Weights of a small mixture-of-experts language model, trained from scratch on English Wikipedia: a shared expert of 256 neurons, a variant of SOAP for the experts.
Below are experts of layer 5 (counted from 0) of a mixture-of-experts language model. Rows are named router (the router's row for the expert), gate (a neuron's input weights, with its number), up (a neuron's input weights, with its number) and show model dimensions 0-111. Each number is 128 + 24 x the weight over its row's rms, rounded and kept within 0 to 255.
After each expert's rows: "comes after" lists some tokens at least twice as common just before its tokens as in all text. This comes from a sample of Wikipedia text that the model never trained on. Tokens count by the router's weight.

# expert 0
router [ 87 133 150 163 147 125 129 135 145 130 133 136 155 128  78 103 143 106  85 169  63 120 162 155 143 161 145 133  95 130 111 123 163  86 121 151 142 109 127 164 120 147  97 111 137 112 112 165 150 137 108 125 193 114 160 120 133 131 112 104 128 163 103  86 120 111 121 137  83 130 101 145 149 177 136 110 127 101 134 154 146  87 151 114 144 133 169 111 126 110  92 176 131 146 141  83 128 149 134 143 118 161 136 140 120 114 146 147  94 149 134 152]
gate31 [160 162  95 143 121 159 132 158 146 117 120 142  98  87 154 125 177 117 123 119 119 131 112 164 122 138 106  81 121 103 148 136 134 144 129 126 146 133 169 123 122 102 124 124 100 143 127  94 141  95 123  97 115 115 171 140 162 158 134 137 116 124 111 164 113  78 143 132 113  78 159 126 120 148 185 149 172 151 111 135 105 121 115 145 113  85  99 154 117 130  99  81 104 127  90 139 122 112 107 159 132  87 121 144 123 115 135 110 126 137 100 168]
up31 [117 135 144  98 126 134 167 132 140 125 109 135 134 142  86 126 153 171 141 146  99 164 178 172  93 166 114 108 105 123 113 130 130 122 126 133 116 113 107 143 149 127 109 143 106 172 103 145 121 126 136 148 130 111 119 161 142 124 118 106 101 107 134 157 117 136 133 130 164 139 155 104 109 147 144 126 168 125 120 150 147 135 134 147  84 111 115 121 127  94 109 115 128 128 100 103 124  86 131 122 113 107 133 124 152 105 108 115  81  89 104 136]
comes after: " |", " ", " 0", " 1", " 2", ";"

# expert 14
router [130 108 132 133 121  90 153 127  97  62  96 163 149 157 133 118 142 141 129 161 119 136 121 168 121 162 143 134 197  89 131 102 133 134 116 135  99  94 121 122 136 112 123 161 156 130 142 159 147 113 136  82 172 144  87 119 139 135 119 122 133 155 122 108 134 127 119 151 140 136 108 124 127 111 108  97 117 120 147 144 161 114 140 119  95 136 126  84  99 113  89 120 128  90 144 142 168  85 161 129  93 120 154 114 123 161 137 112 149 138 113 140]
gate0 [122 128 166 138 158 122 154 103 142 127  85 131  93 136 154 116 124 140 135 121 101 106 119  95  90 137 115 121 113 125 133 145  67 162 101 130 118 126 108 157 176 151 128 151 115 130 114 132 152 156  99 157 151 154 156  99 148 121 122 135 175 179  88 125 126 149 141 142 130 142 138 126 129 165 161 104 124 129 119 132 111 103 133 146 118 133 130 123 135 126 120 136 106  82 152 128 134 105 155 151 127 119  87 129 151  98 126 123 137 126 122  92]
up0 [ 74 146  82 135 146 101 125 125 129 131 127 109 145 129 105 135 152 151  87 134  73 146 167 114 145 117 101  96 126 116 128 125 191  79  51 149 120 111 148 121 131 132 129 146 123 104  92 156 128 151 140 105 135  95 112 158  74 158 151  95 173 112 145 139 114 132  99 169 107 145 126  92 164 133 104 130  87 143 114  95 141 122  55 125  92 120 139  95 140  92 142 117 139 126 168 135  96  91 130  75 111  96 105 151  73 135 139 141 146 134 135 223]
comes after: " of", " in", " to", " for", " with", " on"

# expert 30
router [124 131 139 101 122 126 193 135 134 104 149 121 158 132 134 150 156 123 127 101 137 189 162 149 155 122 111 138 128 143 127 146  93 151 121 106  88 133 127 116 133 125 133 161  99 112 104  78  73 127 136 103 129 134  89 146 170 158 133 124 150 127 105 152 143 132 139 121 119 154 128 108 110 124 114 145 161  98 115 133 127 112 157 146 135 150 153 169 135  95 138  77 161 130  99 124 153 159 154 195 125  93 117 116 147 105 152 110 112 127 145 117]
gate0 [155 117 126 123 108 123 104  86  91 129 146 133 137 139 135 159 145 121  64 122 149 121 135 146  76 116 144 125  59 118 133 132 167 100 128 124 116 130 123 114 156 153  89 180 141 124 108  99 122 130 127 139 118 174 169  82 124 138 164 146 126 142 131 136 122 126 148 119 129 135 143 112 108 158 111 135 125 159  88 129 128 134 142 164 105 111 113 104 152  51 143 138 125 107  93 119 122 151 130 139 137 139 149 110 136 165 111 108 111  86 130  97]
up0 [147 100 129 130 139 100  97 105 125 114 174 113 133 166 142 176 154  90 122  81 155 112  97 152  92  94  99 115 119  90 125 113 157 106 146 149 160 166 136 100 152 121 115 167 139 116 124 119 123 107 157  71 115 153 180  99 129 130 141 135 145 170 122 151 131 141 152 131 114 125 103 104 121  97 149 119 128 128  79 148 119 121 152 156 141 134 155 149 135 135 136  83 125 161 134 136 121 138 128 131 137 117 137 135 103 123 144 135 100 121  97 117]
comes after: "\n", " was", " is", "-", " as", " it"

# expert 3
router [169 151 130 159 133 147 200 144 104 120  69 116 125 130 132 120 164 136 143 137 112  97 128 129 135  75 134 125 115  84 105 112 104  97 156 127 128 143 117 107 110 133 140 109 100 129 124 141 135 162 157 141 158 130 145 139  55  79  93  89 136  87 139 143 122 121  86 152 142 110 134 118 149 134 130 128 170 116 114  83  99 101 140 122 142 140 158  78  98 112 101 113 151 115 149 116 145 144  89 177 123 153 119 110 134 101 157 121 120 123 142 159]
gate0 [139 174 131 113 158 157 103 124 137 134 126  74 163 140 108 125 105 120 147 104 154 105 127 162 107 131 125 133  96 168 118 114 156  88 112  86 162 113 117 140 170 173 145 167 153 182 127 135 127 195 136 145 118 128 118 100 130 174 113 120 141  95 134 129 124 139 133 155 133 103 144 142 149 152 125 156 138 160 155 139  95 117 123 140 105 100 108 131 101 114  97 150 159 126 136 171 161  91 141 138  89 132 117 112 112 132  91 110 163 106 112 171]
up0 [140 138 113 150 122 123 132 148 139 105 114 153 127 171 155 142 144 121 124 123 124 115 131  94 116 161 115 127 101 110 174 123 129 119 126 146 116 143 140 138  93 159 120 151 130 156 107 129 138 113 158 125 115 151 141 157 106 101 145 128 110 153  53 126 112 128 118 116 106 144 167  73 153 133 152 143 151 104 161 114 108 166 145 124 172 131 144 142 145 138 102 119 115  80 162 101 100 102 106 135 106 117 117 127 108 113 145 135 145 162 147 208]
comes after: "\n", "-", " ", "\n ", " 2", " 3"

# expert 26
router [178 126 145 147  81 133  96 144  68 153 150 137 113 161 114  94 166 105 103  92 152 161 147 138  48 112 123 139 116 103 153 149 153 137 108 140  78 114 130 102 139 150 105 153 139 130 114 173 106 104 175 162  91 143 138 131  72 139 164 153 105 180 113 102 119 128 119 130 131 101 160  94  87 136 140 160  73 128 142 115 144 104 131 131 102  98 127 124 144 132 142  95 119 125 140  94 131 102 121 124 167 140 137 118 162 118 142 122 117 132 154 128]
gate0 [140 166 137 105 120 130 137  98 119  98 124 106  96 165  97 114 132 126 130 157 125 142 125 121 147 111 119 112 137 112 148 126 174  92 142  84 140 124 119  94 122 102 116 117 101 186  88 123 120  83 120 129 115 115 129 127 121 180 108 131 129 167  98 104  98 108 148 127 114 131 165 139 105  76  89 141  96 117 149 151 145 103 150 130 149 111 158 150 195 127 121  96 151  87 132 168 138 174  90 139 135 102 144 108 119 100  83  89 138 144 112 136]
up0 [149 157 150 122 112 123 118 119 126 122 109 137 110 117 112  59  99 112 137 152 136 129 119 135 143 114 131 109 143 122 127 111 158  98 136 102 173 123  83 103 111 109 142 122 129 166  98 146 105  87 106 118 128 137 132 160 154 140 121 103 134 162 107 116 100 129 138 104 121  78 165 143 126 151 113  85 113 137 156 152 117  84 146 106 111 120 107 145 173 122 132 102 140  94 126 161 130 119  96 145 130 123 166 110 152  94 100 100 152 143 151 104]
comes after: " the", " a", " of", " and", " for", " an"

# expert 20
router [114 141 121 169 136 140  78 145 144 161 144 120 138 149 140  81 126 119 135 133 164 101 165 113 150 144 125 133 144 144 155  95 138 141  96  80  86 117 123 171 125 135 124 166 111 144 152 144 117 139 122 123  73 154 151 108 113 131 152 111  87 117  98 114 152 116 115  99 145  89 152  93  96 162 158 159 114  88  88 158 147 133 141 158 178 130 164 118 160 156 129 133 143 139 120 112 157  77 158 100 151 162 138 107 132 136 110 127  93 124 163 101]
gate0 [ 78 137 159 117 141 107  90 104 159 108 156 154 127  97  97 132  86 111 131 104 112 153 170 127 121 117 104 153 127 126 164  93 126 141 141 142 116 146 153  95 126  91 164 142 110  98 102 135 106  71 109  98 142 116  93 102 157 143  93 117 102 108 132  93 104 127  97  60 125 118 118 140 138 123 103  94 108  90 130 136 120 158 170  76  91 180 110  99 162 114 134 143 134 120 110 138  98 136 111  95 129 118 118 110 164 109 140  90 166 147 109 128]
up0 [121 142 152 131 141 169 136  92 143 129 146 109 148  57 145 157 175 123 102 116 129  92 115 112 125 150 127 147 160 140 167  92 116  85 123 119 155 132 143 117 135 135  98 169 120 174 160  84  79 159 146 124 107 133 112 144 112 134 140 137 166 151 144 149 127 135 131 131 146 116 118  92 125 116 116  89 139 113 136 138  97  97  75 184 162  96 129 159 106 159 125  81 150  98 153 125 104 149 147 135 127 145 139 133 110 120  87 133 127 108 137 111]
comes after: " the", " The", " a", "The", "'s", " his"

# expert 27
router [109 149 136  53 175 158 173  72 190  98 115 122 178 114 105 126 133 144  96 153 122 151  89 142 192 175 116 131 152 193 105 109 131 126 119 100 127 105 115  91 154 109 131 126 115 146 140 151 143 141 124 139  81 132 139 167 161 129 124 115 146 149 144 164 108  96 112 111 144 116 137 136 146  94 133  93 119 180 128 125 132 148 111 160 105  95 104  98  64 149 143 198 150 115 109 109 124 120 101 107 154 122 125 146 128  88 136 166 154 115  94 145]
gate0 [100 143 136 143 137 129 122 150 120 184 124 144 135  98 145 140 115 105  94 106 166 125 125 106 124 158 144 101 118 125 137 139 145 139 151 153 101 162 124  93 104 124 122 140 149 140 123  89 106 137 123 129 128 149 112 137 158 113 130 129 133 162 160 125 113  75 103 130 146 129 139  87 151 163 130 107 161 113 112 118 151 168 127 146 109 149 104 141 123 120  94 136 117 122 147  99 132 108 104 145 139  71 136 140 157 120 171 135 133 107 155  89]
up0 [119 119  98  80  72  95 110 113 138 133 145 111 135 129 115 133 125 110 117 155 108 113 185 147 123 116 153 124 127 127 163 159 131 119  90 156  91 127 126 117 157 146  96 136 174 154 116 115 115 156 138 141 129  97 136 156  97 157 137 148 171 115 158 163  83 137 119 180 116 127 120 142  95 145 143  96 137 133 128 139 152 159 154 129 111 117 136 155 136 112 106 146 116 164 154  87 118 106 179  65 100 116 121 148 139 121  87 134 134 153 112 139]
comes after: " |", "\n", " =", ")", ".", "==="

# expert 12
router [ 67 102 130 145 115  93 139 127  77  93  76 129 123 153  93 113 130  86 142 131 117 139 151 131  99 147 119 125 170 108 123 139 121 159 146 172 157 128 152 107 146 111 142 133 108 141 106 167  92 120 163 117 170 126 112 162 112 113  86  94 113 119 152 103 130 110 122 138 146 114 122 148 162 103 120 156 100 104 147 139 131  98 107 124 123 113 107 108 132  81 128 107 144 136 106 129 121 117 194 139 169 108 139 112 116 118 123 166 163 162 136 121]
gate0 [126 128 145  81 132 138 149  94 133 133 132  96 134 118 128  93 103 114 171 162 161 158 114 133 131 105 133 113 141 109 156  92 102 130 100 145 151 121  86 116 105 167 127  92 105 153 108 147 121  70 137 114 123 129 131 155 110 149 147 108 110 124 154 140  95 146 200 114 149 156 149 141 101 132 139 109 115 119 134 102 170 187 146 142 108 106  87 166 159  96 153 132 169 165 149 126 114  95  86 178 115 142 111 128 106  74 104 150 181 124 122 113]
up0 [ 96  95 137 107 137 113 136 135 161 157 127 116 129 120 117 158 165 122 112 155 167 113 131 141  96 101 125 148  95 125 128 133 161 140 128 106  91 124 128 125 173 102  76 136 132 134  97 127 133 105 146 102 116 126  84 155 157  77 158 162 141  68 151 153 126 147 132 102  93 156 154 175  92 123 154 120 119 147 106 105 157 131 127 183 131 137 137 128 157  92  77 146  95 121 147 121 115  96 149 136  42 173 154 130 121 171 166 150 137 154 148 116]
comes after: " of", " in", " to", " from", " for", " on"

# expert 17
router [144 134 104 115 135 111 155  77 161 155 122 146 133  95 106 130 153 112 135 138 106 149 128 130 143 131 127 124 114 171 148 140 170 160 111 118 158 166 111 161  87 109 132 125 119 103 168  89  98 111 118 127 134  96 134 153 125 160  92 129 140 160 109 142 105 117 167  86 144 156 146 129 113 131  91 120 124 121 174 133 123 128 145 108 158 104 140  98 131  99 119 152 138 128 118 149  97 159 124 140 101 131  96 148 159 167 114 116 173 101 100  27]
gate0 [126 118 140 116 121 121 139 137 155 166 171 114  80 128 168 120 151 129 112 149 113 117 110 143 112 173 165 108 126 109 113 102 113 170 119 136  91 134 147 119 140  96 119  99 166 163  82 115  87  84  91 164 116 105 105 147 144 138 152 138 134 117 152  78 120 103 126 128 100 136  93 162 119 156 148 111 158 142 126 110 141 102 113 128  87 120 131 141 110 163 114 167  69 126  92 118 109 155 120 100 109 117 173 117 127 139 125 146 163  81 122 139]
up0 [123 139 137 130 117 114 118 106 112 128 102 135 148 161 105 143  96 103 100 108 117 143 124 112 112 126 137 131 100 158 134 129 153  79 130  88 100 126 111  91 144 160 114 110 154  59 163  71 128 167 156 108 170 134 123 105 137 142 132 124 139 133 156 125 176  97 118 118 120 159 109 109 133 110 108 103 154 154 174 153 118 130 108 171 133 112  82 134 148 128 106 128 137 155 141 154 128 134 176 124 129 138 143  80  85 116 167  95 104 129 131 113]
comes after: " |", "\n", "|", " ", ";", " Nominated"